Below are experts of layer 6 (counted from 0) of a mixture-of-experts language model. Rows are named router (the router's row for the expert) and show model dimensions 0-159. Each number is 50 + 10 x the weight over its row's rms, rounded and kept within 0 to 99.
After each expert's rows: a language model's description of what the expert responds to. This comes from a sample of Wikipedia text that the model never trained on.

# expert 62
router:38 59 55 50 40 55 48 52 49 39 61 48 42 42 40 41 35 48 66 52 57 41 32 63 45 34 57 47 35 45 53 42 51 35 36 43 62 46 63 41 54 57 41 45 41 40 51 76 45 46 50 49 37 44 43 57 45 53 59 69 46 43 42 56 69 61 46 49 51 42 51 41 59 47 41 38 57 49 36 41 52 44 48 47 39 41 31 33 47 51 29 73 69 57 37 35 43 61 59 39 44 53 44 59 37 63 74 51 77 55 61 49 29 54 47 49 47 50 63 39 55 24 70 41 57 49 37 66 54 45 64 45 46 43 44 54 40 57 53 57 51 41 50 59 50 51 47 54 49 44 36 50 27 56 59 44 43 48 53 54
What it handles: The ar syllable inside names, as in Jarvis, Narendra, Harry, Carronshore, plus subject pronouns he, she, it.

# expert 48
router:40 60 47 37 53 64 49 53 59 59 40 52 54 42 34 46 47 39 54 49 46 34 35 49 45 41 41 55 41 34 44 47 57 48 43 55 78 50 65 59 43 58 48 46 45 36 45 54 56 46 27 70 61 33 31 56 47 53 74 55 56 57 27 64 71 59 37 55 63 50 53 49 50 59 55 49 55 39 49 61 48 45 43 61 51 52 45 37 44 59 47 65 61 50 43 37 37 59 53 42 49 37 46 52 29 50 60 60 59 54 64 43 41 38 51 50 46 65 70 50 69 57 58 44 55 54 39 65 60 58 72 60 45 51 39 51 54 54 55 36 62 29 44 60 44 53 39 64 44 49 51 40 42 32 46 34 47 53 63 46
What it handles: Opening pieces col, cent, ag, ref, feat starting longer words like colour, collection, college, refueling, featured.

# expert 19
router:46 75 47 44 61 62 51 52 62 63 51 44 48 41 43 28 32 49 62 41 50 49 33 53 44 49 37 58 43 40 44 44 64 38 40 42 57 35 64 47 38 56 38 45 42 47 40 62 56 48 53 59 52 50 34 58 33 48 67 67 62 45 36 60 72 58 43 41 45 44 54 52 53 55 48 38 56 32 43 52 46 49 59 53 39 53 34 39 43 56 39 60 63 44 49 43 43 64 62 39 55 30 42 44 51 65 61 56 63 47 51 49 45 52 49 56 50 50 57 38 54 34 64 31 56 46 44 72 52 58 66 51 42 37 49 38 47 72 46 68 55 36 40 60 49 55 31 65 51 49 48 49 40 52 60 27 53 56 60 39
What it handles: Commas, including ), and ", closing a name, title, place or author in lists and citations, as in Sligo, Ireland and (Hübner, 1796).

# expert 7
router:32 66 55 59 57 49 39 56 64 56 64 47 45 52 29 41 40 35 44 43 59 39 46 51 51 43 55 61 47 42 34 53 58 36 46 49 57 45 53 58 34 45 39 34 43 34 47 60 51 53 46 49 53 43 50 61 48 39 64 66 47 39 47 54 49 59 53 44 41 32 55 39 46 45 47 47 51 40 42 50 56 52 64 49 45 37 33 51 46 59 34 63 50 41 31 56 36 61 57 41 38 38 38 53 31 72 58 47 58 50 58 51 38 38 51 73 41 58 71 28 62 40 54 20 45 44 45 54 53 61 50 57 43 42 45 58 49 65 45 66 49 34 45 57 35 53 35 60 62 42 55 51 38 44 55 34 56 50 51 30
What it handles: Middle and final word pieces of Romance, Greek and other non-English names, such as Panathina-ik-os, Frances-co, Cincinnat-i.

# expert 41
router:40 60 40 45 59 57 47 62 45 56 46 60 47 36 44 45 46 50 55 38 41 43 28 60 43 35 38 51 29 39 48 43 58 33 62 56 56 34 58 53 43 66 42 38 46 50 59 72 51 56 52 47 42 40 44 57 34 62 61 58 53 46 42 50 58 67 44 51 47 55 75 42 57 45 65 47 57 37 45 43 58 51 50 57 42 49 48 38 37 52 35 54 64 47 30 38 39 50 58 32 34 46 24 42 42 55 70 60 46 55 56 36 47 52 57 54 50 56 64 32 64 39 57 40 51 56 47 65 45 49 53 45 41 37 40 55 45 59 48 68 53 38 37 52 37 49 50 42 58 45 48 51 26 32 54 23 49 44 49 51
What it handles: His, her, their, a and possessive 's before a family or relation noun, as in his wife, a daughter, Pang's girlfriend.

# expert 56
router:31 53 42 40 66 67 39 51 68 39 52 48 54 48 48 40 49 34 41 44 49 39 45 42 35 49 47 45 33 44 36 48 63 40 46 45 76 49 65 43 31 57 46 46 52 47 48 45 58 56 30 57 48 42 37 54 37 41 63 56 56 47 41 58 60 58 42 55 51 51 48 33 51 38 50 52 58 42 42 51 45 57 45 61 35 48 40 42 27 53 42 67 65 45 45 42 41 56 62 49 55 43 33 56 34 59 51 64 58 62 63 45 44 48 51 45 35 48 63 24 64 47 45 30 50 42 44 56 66 67 68 58 40 43 32 59 46 57 47 54 50 30 58 50 41 41 29 60 60 48 42 50 46 42 49 35 48 59 39 57
What it handles: Stems and middle pieces of Latinate words, such as ex-per-t, c-it-izen, ad-venture, spec-ulation, soc-iety.

# expert 52
router:45 70 39 52 52 56 42 62 52 50 64 39 50 41 23 45 47 52 57 35 52 44 34 58 57 40 38 53 46 31 33 42 52 48 38 46 63 51 68 49 42 74 35 54 40 51 45 62 47 60 53 43 45 34 42 59 51 52 57 50 55 45 26 49 63 61 51 43 57 55 55 33 58 44 53 35 55 26 41 55 50 59 48 57 45 48 26 41 50 63 53 56 52 40 41 43 49 60 49 35 34 30 45 46 39 68 62 64 52 52 58 42 47 50 55 47 58 58 60 44 58 33 74 35 64 52 48 57 42 55 68 57 44 46 37 48 49 59 44 52 48 36 57 55 33 52 32 61 49 55 54 50 38 44 64 47 55 50 40 35
What it handles: Day numbers before month names, table pipes, line breaks and spaces in dates, results tables and lists, e.g. On 4 June, | July 16.

# expert 59
router:51 56 29 57 51 40 58 48 70 47 44 43 67 32 45 46 46 39 54 30 50 42 42 55 48 46 37 47 40 42 37 54 51 45 43 48 63 35 54 46 31 50 41 52 36 33 45 73 54 46 47 58 52 40 48 56 40 57 57 63 57 25 36 54 61 56 41 52 53 51 60 44 40 30 49 42 58 46 37 47 42 54 53 58 47 56 47 53 51 68 35 58 53 51 46 46 41 64 50 40 43 30 44 53 40 56 74 70 64 48 52 41 38 50 36 66 45 62 70 29 54 50 55 52 46 52 52 70 56 46 65 50 47 48 36 52 37 54 40 69 49 45 37 53 50 40 45 48 65 52 58 49 32 43 74 38 43 40 51 45
What it handles: Final noun pieces, often after under or the, such as section, Polish, age, use, service, Ottoman, battle.

# expert 47
router:39 63 43 56 50 57 42 55 58 53 52 48 44 46 31 43 41 45 55 37 60 33 37 60 48 36 41 60 40 31 35 48 60 38 43 40 49 41 65 46 41 63 41 43 39 37 44 63 55 52 49 51 44 40 35 61 41 51 67 53 59 39 33 54 64 62 45 42 50 42 65 37 54 37 47 37 65 44 32 51 49 44 55 59 41 43 32 39 40 58 43 56 55 43 40 46 43 59 63 32 46 36 42 47 37 69 62 56 63 46 55 41 39 49 53 53 41 58 69 37 64 35 70 36 60 49 46 66 46 54 67 60 37 45 37 47 47 63 42 61 49 39 41 61 48 54 34 59 57 54 49 43 38 42 66 37 47 55 53 41
What it handles: Blank spaces and leading digits in table cells and dates, such as the 1 of 1998 or the space before 1936.

# expert 57
router:31 62 41 53 63 58 54 45 48 63 64 50 56 41 45 43 49 59 61 39 61 41 47 63 54 41 31 51 38 21 49 45 57 52 53 47 77 28 48 56 46 58 39 58 53 42 33 53 47 62 44 61 32 46 29 53 45 40 51 54 61 47 40 53 63 64 57 51 56 47 58 52 57 51 54 36 56 50 43 63 46 49 54 64 45 46 37 34 53 50 51 69 55 46 37 48 46 53 55 37 37 29 47 54 33 56 59 62 48 28 45 40 31 44 45 57 53 48 62 37 66 42 50 39 50 37 34 71 43 59 58 65 45 51 44 43 52 69 39 54 62 52 38 50 46 49 33 57 65 48 47 43 37 43 62 44 39 49 47 56
What it handles: Second or third pieces of words split after a first syllable, such as F-ore-ign, p-ri-orities, Me-xico, re-e-lection, in all kinds of prose.

# expert 35
router:33 63 45 59 63 51 50 47 56 59 49 40 48 43 34 34 33 47 50 28 47 32 49 60 46 48 31 48 40 46 43 43 55 38 46 45 64 45 50 34 43 57 53 44 42 37 48 61 50 64 36 56 49 46 55 52 30 57 68 63 45 43 38 45 59 64 44 44 57 38 52 41 46 41 47 36 68 24 32 51 47 50 62 57 40 48 34 43 45 55 53 74 57 54 32 39 45 60 62 47 35 47 51 60 39 63 56 50 63 49 66 41 43 57 61 71 40 57 59 37 46 47 62 42 46 56 54 64 51 56 59 58 45 40 53 55 40 63 35 58 50 24 46 65 49 49 37 47 65 51 42 52 39 35 55 46 55 46 48 60
What it handles: Plural suffixes closing a noun split into pieces, such as -s, -es, -ers, -ions, as in positions, engines, students.

# expert 63
router:44 52 49 44 66 50 42 47 66 51 49 42 41 41 45 41 52 39 69 32 41 38 35 57 51 43 47 51 42 33 45 57 56 43 39 49 63 46 51 55 41 63 43 51 29 47 52 59 65 42 42 50 42 40 43 54 38 56 58 43 46 38 29 61 67 58 54 49 64 39 61 42 51 50 60 49 53 44 46 60 61 49 51 47 29 50 43 47 31 49 44 78 54 53 21 37 42 57 68 37 42 53 49 37 36 70 67 50 66 47 61 44 40 52 57 57 46 43 49 48 56 38 65 47 59 45 40 63 56 65 70 57 53 39 42 39 41 61 45 59 55 45 39 70 49 50 43 56 45 59 51 33 48 36 55 43 63 34 48 52
What it handles: Modals and to right before a bare verb, typically be or have, such as can be accessed, may refer to, could be released, also.

# expert 51
router:38 73 49 54 58 51 56 41 57 52 45 42 47 42 33 42 31 45 52 41 35 29 45 62 45 37 46 62 48 34 47 44 58 41 41 39 60 42 71 41 32 64 50 48 44 45 38 51 60 47 50 44 43 41 45 48 38 57 59 61 49 38 42 56 61 62 47 49 63 41 63 36 62 39 52 48 77 32 40 55 49 56 53 63 39 47 44 41 48 63 51 52 63 39 39 49 48 56 54 50 43 34 42 39 32 71 70 53 55 54 57 42 44 55 56 67 39 58 51 43 52 31 53 21 60 49 46 60 43 54 56 54 42 42 40 47 34 48 56 57 56 48 44 57 47 54 22 57 58 51 44 36 43 52 53 31 49 39 53 39
What it handles: Last letters of three-letter country codes before place or player names (ITA, ROU, SWE, USA), plus pipes and dashes in tables and lists.

# expert 4
router:32 58 51 59 51 55 39 67 63 50 54 57 59 49 40 33 28 41 66 51 53 34 35 46 49 36 43 55 26 47 38 53 68 25 28 44 67 39 52 44 48 52 47 41 41 43 44 71 66 50 54 49 51 53 36 56 45 42 73 64 52 38 39 42 61 51 44 43 37 53 53 47 53 37 50 46 61 52 40 52 57 49 49 48 49 61 40 42 40 54 43 72 60 58 36 40 42 51 50 49 46 48 37 37 22 50 67 60 66 45 62 52 46 35 50 51 49 45 55 47 48 44 71 31 60 51 48 55 43 57 68 55 40 39 50 59 39 55 58 57 51 43 41 53 51 55 46 68 57 45 51 55 24 50 51 53 47 53 50 50
What it handles: Mid-word pieces inside personal surnames and given names, often in sports rosters, e.g. R-od-ríguez, Mad-d-en, Mo-on, Har, Mor.

# expert 5
router:43 60 46 47 57 55 44 52 46 57 63 36 56 42 40 46 46 61 52 32 49 38 45 58 48 28 55 61 42 46 35 46 51 45 57 51 57 51 54 44 51 56 42 47 37 48 45 55 66 58 35 56 46 46 32 47 35 55 64 44 46 39 37 61 61 51 54 39 45 56 51 42 58 35 48 31 61 39 35 44 60 58 69 51 45 47 45 42 38 58 42 64 53 48 33 50 31 65 51 43 48 23 39 49 33 66 66 57 54 43 66 37 41 59 43 49 46 55 53 28 51 45 62 22 58 53 46 71 49 66 68 47 36 52 39 46 56 62 55 69 45 29 46 54 47 53 36 54 63 60 58 42 45 43 57 42 54 38 50 55
What it handles: Line breaks ending a Markdown table row after a closing pipe, plus pipes and separators like |---|, as in results, squads, shipwreck lists.

# expert 1
router:40 65 42 55 52 56 43 53 57 52 52 48 46 44 32 44 40 47 53 37 61 36 37 59 45 36 41 58 42 34 35 48 60 39 46 40 47 38 67 46 43 64 40 41 40 39 44 66 55 54 48 52 46 40 36 59 43 52 67 55 60 40 34 53 61 60 46 43 49 40 65 34 54 37 47 35 66 45 32 51 47 46 56 61 42 43 30 39 40 58 43 56 56 42 39 47 42 58 65 35 44 35 40 48 36 68 61 55 63 44 55 43 40 50 53 55 41 60 68 37 65 36 69 34 62 46 46 69 45 52 66 59 37 47 37 47 47 65 43 61 49 38 41 63 50 55 34 59 57 51 51 45 37 43 67 38 45 55 53 43
What it handles: Blank space tokens in empty table cells, digits in numbers and years, plus connectives like because, since, such as.

# expert 3
router:50 65 55 63 51 58 33 60 70 51 44 43 41 42 46 43 43 51 62 33 52 46 33 61 47 40 42 50 45 33 35 46 59 41 40 55 58 36 58 40 29 66 44 54 45 47 51 60 61 46 48 51 42 42 45 53 35 59 69 62 52 32 30 56 74 63 47 50 61 35 70 38 56 46 49 40 50 46 46 54 50 47 58 64 39 39 39 47 43 56 43 61 61 54 33 46 45 56 57 31 52 49 42 50 40 69 69 56 59 46 57 36 43 55 67 67 40 57 50 52 57 37 62 37 58 57 36 64 57 56 73 54 55 49 43 43 45 51 56 70 47 46 37 66 54 50 43 52 43 51 53 50 50 27 58 39 45 43 47 44
What it handles: Mostly the word to after verbs or nouns, as preposition or infinitive marker (came to study, signed to, lost to), plus from, into, between, and modals.

# expert 11
router:40 61 37 50 53 50 54 59 45 53 50 46 53 49 41 34 49 38 72 40 45 39 30 62 38 49 45 50 24 40 43 55 61 43 42 55 57 49 55 48 40 57 53 41 41 49 54 72 60 50 47 44 51 45 47 49 34 63 63 51 48 36 31 52 55 56 41 43 56 36 70 34 63 43 47 52 56 47 49 59 56 59 59 49 35 48 44 40 46 50 38 71 61 54 31 44 39 52 69 49 45 50 50 50 47 72 70 52 60 57 65 36 30 61 61 60 46 44 60 40 65 34 78 36 61 59 44 57 48 61 66 53 44 40 44 38 45 60 47 64 56 37 44 49 44 58 35 51 57 44 43 40 44 42 60 35 56 50 45 57
What it handles: Auxiliaries and main verbs right after a subject noun or pronoun in narrative prose, such as had, has, would, could, did.

# expert 27
router:38 58 32 50 63 47 30 56 53 60 55 47 44 49 23 49 40 42 64 47 53 31 40 57 46 32 50 56 40 36 42 57 49 32 48 50 50 37 58 41 38 61 51 43 51 39 55 66 60 46 53 69 59 46 33 52 43 50 69 56 51 45 36 53 68 57 53 48 57 53 61 40 48 50 52 48 67 39 31 57 49 42 50 68 44 41 46 32 41 61 43 60 50 47 43 40 45 47 56 32 30 38 43 55 38 64 63 59 51 50 53 48 36 65 65 39 41 55 50 50 49 36 57 35 48 46 49 68 55 55 56 63 36 53 37 47 47 68 56 57 52 46 39 62 50 54 39 69 64 45 40 47 24 43 63 43 49 50 54 41
What it handles: Syllables and initials of romanized Chinese, Korean, Vietnamese and Japanese names and pinyin, such as H-uai, Z-haoxing, Gao, Kim, plus CJK character bytes.

# expert 20
router:36 72 47 48 56 70 44 52 65 51 52 42 45 37 45 34 38 58 57 49 41 33 35 53 47 45 37 45 43 35 38 33 59 51 45 35 58 45 61 51 40 51 42 41 45 41 37 58 54 48 48 64 57 43 34 57 35 48 65 59 61 36 38 57 76 58 40 36 50 40 62 40 55 46 44 40 60 38 48 53 50 55 49 56 38 41 38 47 34 47 31 62 56 43 39 37 44 59 63 45 51 31 49 53 47 69 62 54 71 55 53 42 38 45 52 48 53 50 64 46 47 40 64 35 48 54 45 72 49 57 66 54 42 43 49 41 52 78 52 65 50 37 45 54 57 61 41 68 55 56 52 52 48 42 57 37 55 45 60 41
What it handles: Commas and similar punctuation after a finished clause, before and, but, which or with, as in critical acclaim, ...

# expert 58
router:31 65 47 52 48 51 39 53 63 38 54 39 47 49 27 34 51 41 47 48 56 46 33 63 46 43 42 52 39 36 46 42 51 35 39 48 57 50 65 52 42 53 39 47 49 43 62 62 69 46 45 69 56 29 30 56 38 57 71 64 48 33 42 50 58 60 36 54 45 42 57 32 51 54 45 47 56 49 39 43 55 51 48 66 42 48 44 40 40 62 44 63 56 50 41 39 37 48 66 35 46 37 36 54 26 54 61 55 61 42 61 40 44 45 63 53 48 44 50 51 58 34 57 27 50 54 59 62 50 41 69 67 45 47 52 46 42 61 43 48 50 39 38 68 44 55 31 49 57 44 49 47 41 46 66 37 58 39 60 48
What it handles: Word-initial L or l, also Z and X, beginning names and words, e.g. L-incoln, L-atin, l-iterary, J.L-eague.

# expert 53
router:40 60 34 56 60 64 36 51 58 41 39 54 47 43 38 33 41 39 42 35 52 39 44 46 60 42 40 50 37 50 33 47 53 47 43 32 70 51 63 56 30 60 45 47 27 46 46 42 61 50 39 57 52 43 44 69 39 48 50 65 53 56 37 51 64 55 47 50 54 45 59 57 44 51 60 49 61 37 50 47 49 47 46 48 33 45 41 33 32 58 41 70 55 52 45 50 38 63 52 31 53 52 43 59 21 68 61 52 58 47 56 44 35 56 69 61 48 56 52 47 62 52 51 28 49 47 28 60 46 69 66 55 39 39 43 58 35 55 37 40 47 34 50 45 52 50 35 59 63 49 49 56 44 47 48 42 54 54 38 55
What it handles: Middle stem pieces of Latinate words before suffixes like -ial, -ice, -ies, such as offic, soc, spec, cerem-on-ial.

# expert 16
router:46 70 42 54 50 59 46 56 53 43 59 39 48 44 33 41 39 48 53 33 52 47 41 66 42 50 43 50 32 45 45 53 64 47 48 42 59 30 56 61 36 63 49 50 36 48 45 64 54 45 45 42 49 43 29 61 34 49 61 47 59 40 35 49 55 66 54 57 46 44 52 37 49 33 49 41 59 40 52 57 51 56 60 61 38 57 36 44 47 44 51 58 56 39 42 35 49 61 66 33 42 23 46 48 45 68 62 50 76 46 65 34 46 55 56 56 50 50 51 34 47 43 65 30 51 48 35 59 51 65 65 63 28 48 39 58 40 55 50 56 48 47 52 56 39 56 39 73 45 54 54 50 44 39 56 34 59 57 48 33
What it handles: Prepositions, mostly in, also of, on, at, during, from, beginning a phrase after a verb or clause, as in stated in, in an effort.

# expert 28
router:28 59 45 56 60 55 30 53 55 51 54 56 43 43 27 42 38 39 55 43 49 39 49 53 40 38 48 45 33 44 35 46 46 35 47 51 65 38 57 34 42 61 47 45 44 43 61 57 48 47 46 38 56 49 51 58 40 30 50 57 55 38 37 57 63 55 49 39 55 50 60 38 58 51 41 38 49 48 39 56 48 56 50 56 51 42 33 25 44 62 58 65 69 56 43 30 34 73 48 42 25 44 57 53 24 57 67 61 57 43 62 40 28 66 50 54 51 56 55 54 41 50 58 39 52 50 37 64 58 45 65 60 35 43 43 58 40 68 39 61 48 41 51 59 51 47 45 59 57 53 46 55 39 41 55 44 51 42 44 57
What it handles: Short syllable pieces inside Japanese and other foreign names, plus mat in match and CJK byte fragments, e.g. W-at-anabe, As-uka.

# expert 0
router:35 62 50 57 52 50 46 51 55 50 52 53 55 49 22 42 36 61 47 43 57 33 44 64 41 29 40 51 47 25 37 39 55 47 41 43 50 28 61 46 48 61 38 49 36 43 50 55 56 44 50 49 40 43 30 44 39 54 59 63 48 35 35 54 63 62 42 47 48 44 70 45 54 46 44 34 61 39 42 44 43 50 57 69 44 49 49 48 39 61 50 66 55 51 39 31 41 57 58 32 48 27 37 44 36 68 64 58 73 41 60 38 51 49 61 52 39 50 55 38 57 36 60 43 63 47 47 53 46 46 72 53 46 46 40 45 48 54 52 60 47 35 46 53 35 59 35 55 56 52 56 44 38 40 62 36 48 53 57 48
What it handles: Digits in set scores like 6–4 or 7–5, plus the pipes, closing brackets and commas that end table cells.

# expert 29
router:40 55 46 53 40 48 42 55 55 57 57 53 46 46 37 35 44 55 53 41 47 43 46 50 39 38 39 60 49 36 46 46 71 45 49 42 55 35 63 48 38 49 47 57 41 40 39 59 59 55 47 55 52 44 37 54 42 57 68 48 57 40 29 57 56 62 45 54 45 35 59 31 60 23 43 27 56 39 39 42 38 51 57 72 49 46 33 45 37 61 43 58 54 52 46 43 44 71 46 45 39 33 38 59 39 63 58 58 66 46 56 46 49 56 53 53 41 60 72 36 56 39 62 32 66 49 52 57 44 49 54 61 41 47 43 48 34 65 56 56 49 38 48 62 46 49 34 66 61 53 39 40 45 40 61 33 49 32 64 42
What it handles: Pipe separators following a number in numeric tables, such as gene data, election results and race times, plus colons and semicolons in results lists.

# expert 26
router:39 65 40 48 44 54 37 49 49 55 51 36 49 53 41 39 47 43 53 29 57 53 39 69 37 44 39 48 33 49 42 45 51 32 46 44 56 50 62 44 41 55 37 52 32 43 46 57 50 45 41 63 46 40 29 63 44 52 67 62 48 51 31 46 73 63 39 37 58 47 61 33 50 44 58 31 57 37 25 59 48 56 60 46 48 38 50 40 31 44 56 76 57 44 40 41 39 44 55 28 44 45 47 48 39 52 60 49 61 54 41 42 31 40 59 67 52 54 68 39 59 41 59 29 49 59 48 54 42 51 61 49 46 54 33 52 55 59 47 52 50 39 44 53 44 55 31 55 50 50 51 48 43 48 55 28 55 36 52 47
What it handles: Word-initial N or n pieces, as in NHL, Network, nominee, nervous, Netherlands, and some r and we starts.

# expert 37
router:45 61 45 50 56 66 49 46 59 58 46 47 49 45 39 32 38 44 60 30 60 34 43 62 40 47 40 38 35 39 56 37 54 51 39 32 67 36 52 52 41 48 48 41 25 47 35 49 60 52 38 54 49 36 40 38 36 44 78 57 59 45 48 69 64 51 45 37 56 49 68 41 45 38 62 41 57 25 44 49 48 49 55 53 38 52 46 39 47 58 34 65 73 42 36 33 43 56 58 38 38 47 58 52 42 55 60 52 54 44 63 53 38 41 54 58 32 59 56 32 57 47 59 39 49 53 39 63 54 47 58 52 42 40 47 54 47 68 51 57 48 30 48 53 43 56 42 46 57 42 41 47 38 39 52 52 48 48 66 44
What it handles: Final pieces or whole singular nouns after a or an, such as entity, document, member, species, system, often followed by of.

# expert 18
router:43 67 46 47 35 44 50 47 65 57 60 45 39 35 41 43 43 46 58 36 40 38 39 63 56 49 49 50 33 44 42 49 64 45 51 57 67 39 64 55 29 65 56 49 45 51 47 47 62 47 49 55 46 39 39 61 36 52 67 47 50 41 40 52 62 66 55 57 45 35 61 37 50 38 44 42 69 34 45 59 64 42 63 58 51 47 43 52 43 44 54 56 66 44 31 43 34 58 53 36 43 39 54 53 37 66 55 57 67 54 61 41 54 54 50 57 53 55 63 27 45 39 57 29 51 54 44 72 57 59 64 60 26 43 46 39 47 56 43 65 50 53 32 54 40 40 48 65 51 54 48 37 39 42 68 37 47 57 54 38
What it handles: Prepositions at, of, from, for after University, degree or office nouns, as in University of Texas at Austin, Ph.D. at Harvard.

# expert 32
router:35 54 42 49 53 69 46 42 58 42 55 46 52 47 45 52 47 37 53 44 46 30 29 69 46 32 43 54 35 40 45 41 57 49 55 36 69 48 53 49 39 51 53 48 39 32 52 58 44 43 43 56 57 34 26 54 43 46 68 52 40 33 48 65 70 55 55 54 49 48 58 30 48 38 55 45 56 44 42 51 52 52 64 58 47 42 36 39 47 65 47 54 49 52 36 40 35 62 60 36 50 39 48 39 33 60 76 52 71 40 44 43 52 60 50 51 53 45 52 42 55 29 54 41 61 51 38 61 55 54 58 46 47 58 35 56 40 51 33 52 63 57 47 62 61 64 32 54 58 61 33 39 35 44 51 48 54 40 58 38
What it handles: Word-initial pieces like tr, bl, Tr, Bl and capital starts of place names, as in trade, training, trouble, Serbia.

# expert 8
router:39 61 29 46 54 51 55 60 51 46 56 49 53 39 37 37 49 40 65 42 52 49 48 62 43 44 45 52 26 38 44 39 54 37 44 41 59 50 61 42 38 53 51 55 44 57 41 49 53 55 47 44 42 52 44 66 35 47 68 54 56 40 42 46 48 50 49 34 43 46 66 41 60 35 52 39 64 51 52 59 56 38 50 65 41 46 41 39 43 68 42 65 53 49 33 28 36 56 51 30 49 33 47 33 32 53 66 59 56 51 60 35 35 53 56 59 41 60 58 52 60 39 71 33 62 49 53 66 44 54 71 53 49 43 44 41 41 61 43 57 61 44 52 65 37 58 32 56 53 51 38 45 31 42 63 43 62 56 62 40
What it handles: Words and quote marks inside song, album and episode titles in discographies, such as "Hold Me", "It's You", "The Gift".

# expert 39
router:49 70 50 52 57 44 48 61 54 55 50 35 37 32 32 30 42 52 60 26 34 31 51 61 46 48 47 52 31 46 35 44 61 47 42 56 60 27 63 50 35 58 46 52 44 44 55 53 56 57 52 40 41 33 52 59 41 48 55 51 59 34 36 47 60 55 58 48 51 40 59 40 45 37 49 32 57 48 54 53 54 60 48 59 44 56 42 39 36 52 39 59 57 48 18 29 39 53 65 32 36 32 43 52 44 57 64 51 59 48 48 41 50 56 62 67 43 52 56 30 48 42 66 39 49 48 43 59 48 58 56 59 44 50 39 42 45 53 51 61 48 39 39 54 49 56 47 66 62 54 37 48 46 38 59 30 57 57 57 48
What it handles: Main verbs and their endings in career or biography narratives, followed by an object, such as reached, won, played, made, returned, plus at and of.

# expert 38
router:48 48 47 56 61 48 50 50 55 47 52 38 55 37 40 39 53 35 53 24 43 35 48 58 46 35 46 51 28 36 28 54 54 41 38 52 63 28 56 48 33 60 47 45 37 44 49 63 58 53 34 39 39 39 47 58 41 52 57 44 57 38 41 61 65 46 62 54 53 40 67 46 53 38 54 34 64 42 39 55 54 49 46 57 36 55 40 50 43 57 48 69 62 47 29 33 37 61 66 31 39 37 48 36 29 67 59 69 63 34 60 44 53 48 45 63 40 47 52 38 46 38 60 43 43 48 47 64 58 57 58 55 49 51 41 41 53 59 56 53 56 35 47 51 46 52 41 60 55 62 48 40 50 35 55 39 67 48 49 47
What it handles: Verb endings and particles in action phrases, such as take, make, enter into, leading, took, into, up, against.

# expert 17
router:37 63 39 46 58 49 41 51 54 59 62 35 32 55 39 42 44 52 55 31 50 46 32 61 57 36 40 48 31 54 33 47 49 41 38 38 55 56 60 61 35 72 51 39 42 53 43 64 57 49 46 63 49 44 35 50 36 54 64 49 44 39 41 42 74 60 36 52 56 41 79 39 53 43 67 43 57 27 42 69 45 56 52 51 51 51 40 41 40 48 52 68 55 36 36 31 41 46 61 35 46 37 50 47 39 60 61 57 65 43 53 35 40 37 55 60 37 47 61 45 60 54 54 53 44 53 52 49 55 50 69 47 43 36 40 53 56 60 48 57 60 34 51 54 52 53 40 57 45 55 53 42 37 47 64 43 50 46 57 45
What it handles: First pieces of location words in geography text, such as s for south or situated, n for north, plus located, near, along.

# expert 6
router:42 77 42 55 45 59 45 49 65 42 40 43 52 29 38 49 31 47 56 35 66 42 38 52 57 40 43 56 45 35 40 37 59 35 29 44 56 31 57 43 41 56 42 54 45 32 37 52 54 50 51 55 33 25 44 49 52 57 71 54 63 30 44 63 54 56 49 48 45 46 68 41 45 40 48 48 53 36 30 60 48 48 41 55 42 51 45 34 48 51 40 56 57 53 39 36 41 50 59 41 52 32 48 41 43 59 60 65 53 41 59 52 38 54 63 67 39 54 52 43 56 55 63 35 62 50 55 69 57 64 59 52 49 46 39 41 47 56 50 66 37 37 47 63 35 51 43 46 70 47 48 58 52 49 58 42 38 43 48 46
What it handles: Naming verbs and nouns such as named, called, known as, name, plus Award and Museum pieces, often after was or is.

# expert 36
router:39 49 38 55 58 55 37 45 63 61 65 43 43 41 37 39 35 54 69 31 52 46 44 55 50 43 42 49 44 51 49 46 56 47 36 54 51 43 61 58 51 53 40 42 39 36 49 60 51 70 44 56 56 48 35 61 44 43 50 56 43 34 46 48 62 59 34 49 52 55 65 50 60 51 66 36 65 38 43 56 53 55 46 53 34 57 47 38 40 59 50 56 56 54 38 35 27 50 69 41 46 45 52 44 31 52 62 67 71 40 61 33 39 49 50 61 33 53 56 49 59 41 58 45 60 46 49 62 49 48 66 50 39 43 42 63 40 57 35 62 61 39 51 52 39 60 36 51 70 57 41 31 31 30 57 36 44 48 67 46
What it handles: Adjective and word pieces in physical descriptions of species or buildings, such as red, fl(anks), grey, pinkish, bold, buttresses.

# expert 25
router:35 54 47 47 48 66 44 47 60 51 61 42 51 42 55 45 45 45 48 40 49 40 34 73 50 40 50 56 41 42 36 40 52 58 63 36 83 47 53 48 32 55 53 43 48 46 52 59 47 42 43 42 51 43 37 44 46 48 57 40 50 43 47 63 72 67 65 46 40 39 55 37 40 39 57 52 68 35 39 41 53 43 57 51 45 53 33 44 41 53 35 65 54 51 35 33 39 58 61 37 50 52 43 35 37 60 74 45 79 48 51 47 49 63 50 55 55 55 62 45 54 43 64 35 64 59 34 67 57 58 69 45 42 50 39 50 37 53 44 62 50 50 40 54 53 57 43 50 54 53 33 33 36 57 47 32 48 50 49 42
What it handles: Word-opening pieces such as att, tr, par, cl, cr and their capitals, starting words like parish, attention, training, club.

# expert 14
router:38 62 37 64 62 55 40 51 56 41 61 57 46 39 32 31 31 49 57 45 59 26 48 57 53 36 40 55 33 38 42 55 56 37 49 49 61 33 59 61 32 47 38 44 28 39 40 64 53 53 41 50 42 47 53 50 41 50 62 62 56 27 38 58 65 72 52 40 47 52 61 40 48 40 58 41 54 52 33 53 61 37 51 65 53 48 37 38 40 57 43 63 53 48 42 47 44 60 60 44 48 39 45 42 45 63 80 59 47 64 56 45 35 56 57 63 43 52 56 43 65 37 59 42 51 55 47 54 49 48 61 52 43 50 49 49 47 69 49 47 43 35 46 48 41 61 42 46 55 66 31 49 34 43 56 49 52 56 46 34
What it handles: Object pronouns and name endings closing a clause in plot and biography text, such as him, them, it, again, Marylou.

# expert 12
router:39 72 51 45 49 61 37 55 50 57 58 48 41 35 44 25 47 53 65 37 54 34 43 60 36 47 46 55 42 40 43 45 49 40 54 52 62 39 72 46 34 63 48 45 50 54 43 54 50 49 51 40 42 47 40 57 39 58 62 63 45 39 40 51 61 54 49 45 60 49 66 40 61 35 57 48 59 27 40 44 52 53 57 58 45 48 46 34 44 57 45 60 66 43 36 54 30 58 53 42 53 24 39 37 43 64 64 52 55 48 62 49 36 62 54 48 37 56 58 38 60 43 60 24 53 54 42 56 42 53 61 59 43 36 44 42 29 48 46 63 53 34 37 47 39 54 31 52 62 44 48 52 36 52 61 39 59 37 45 39
What it handles: Pipes, dashes and semicolons in sports roster tables, mostly the pipe after a player name and before a position like DF, C.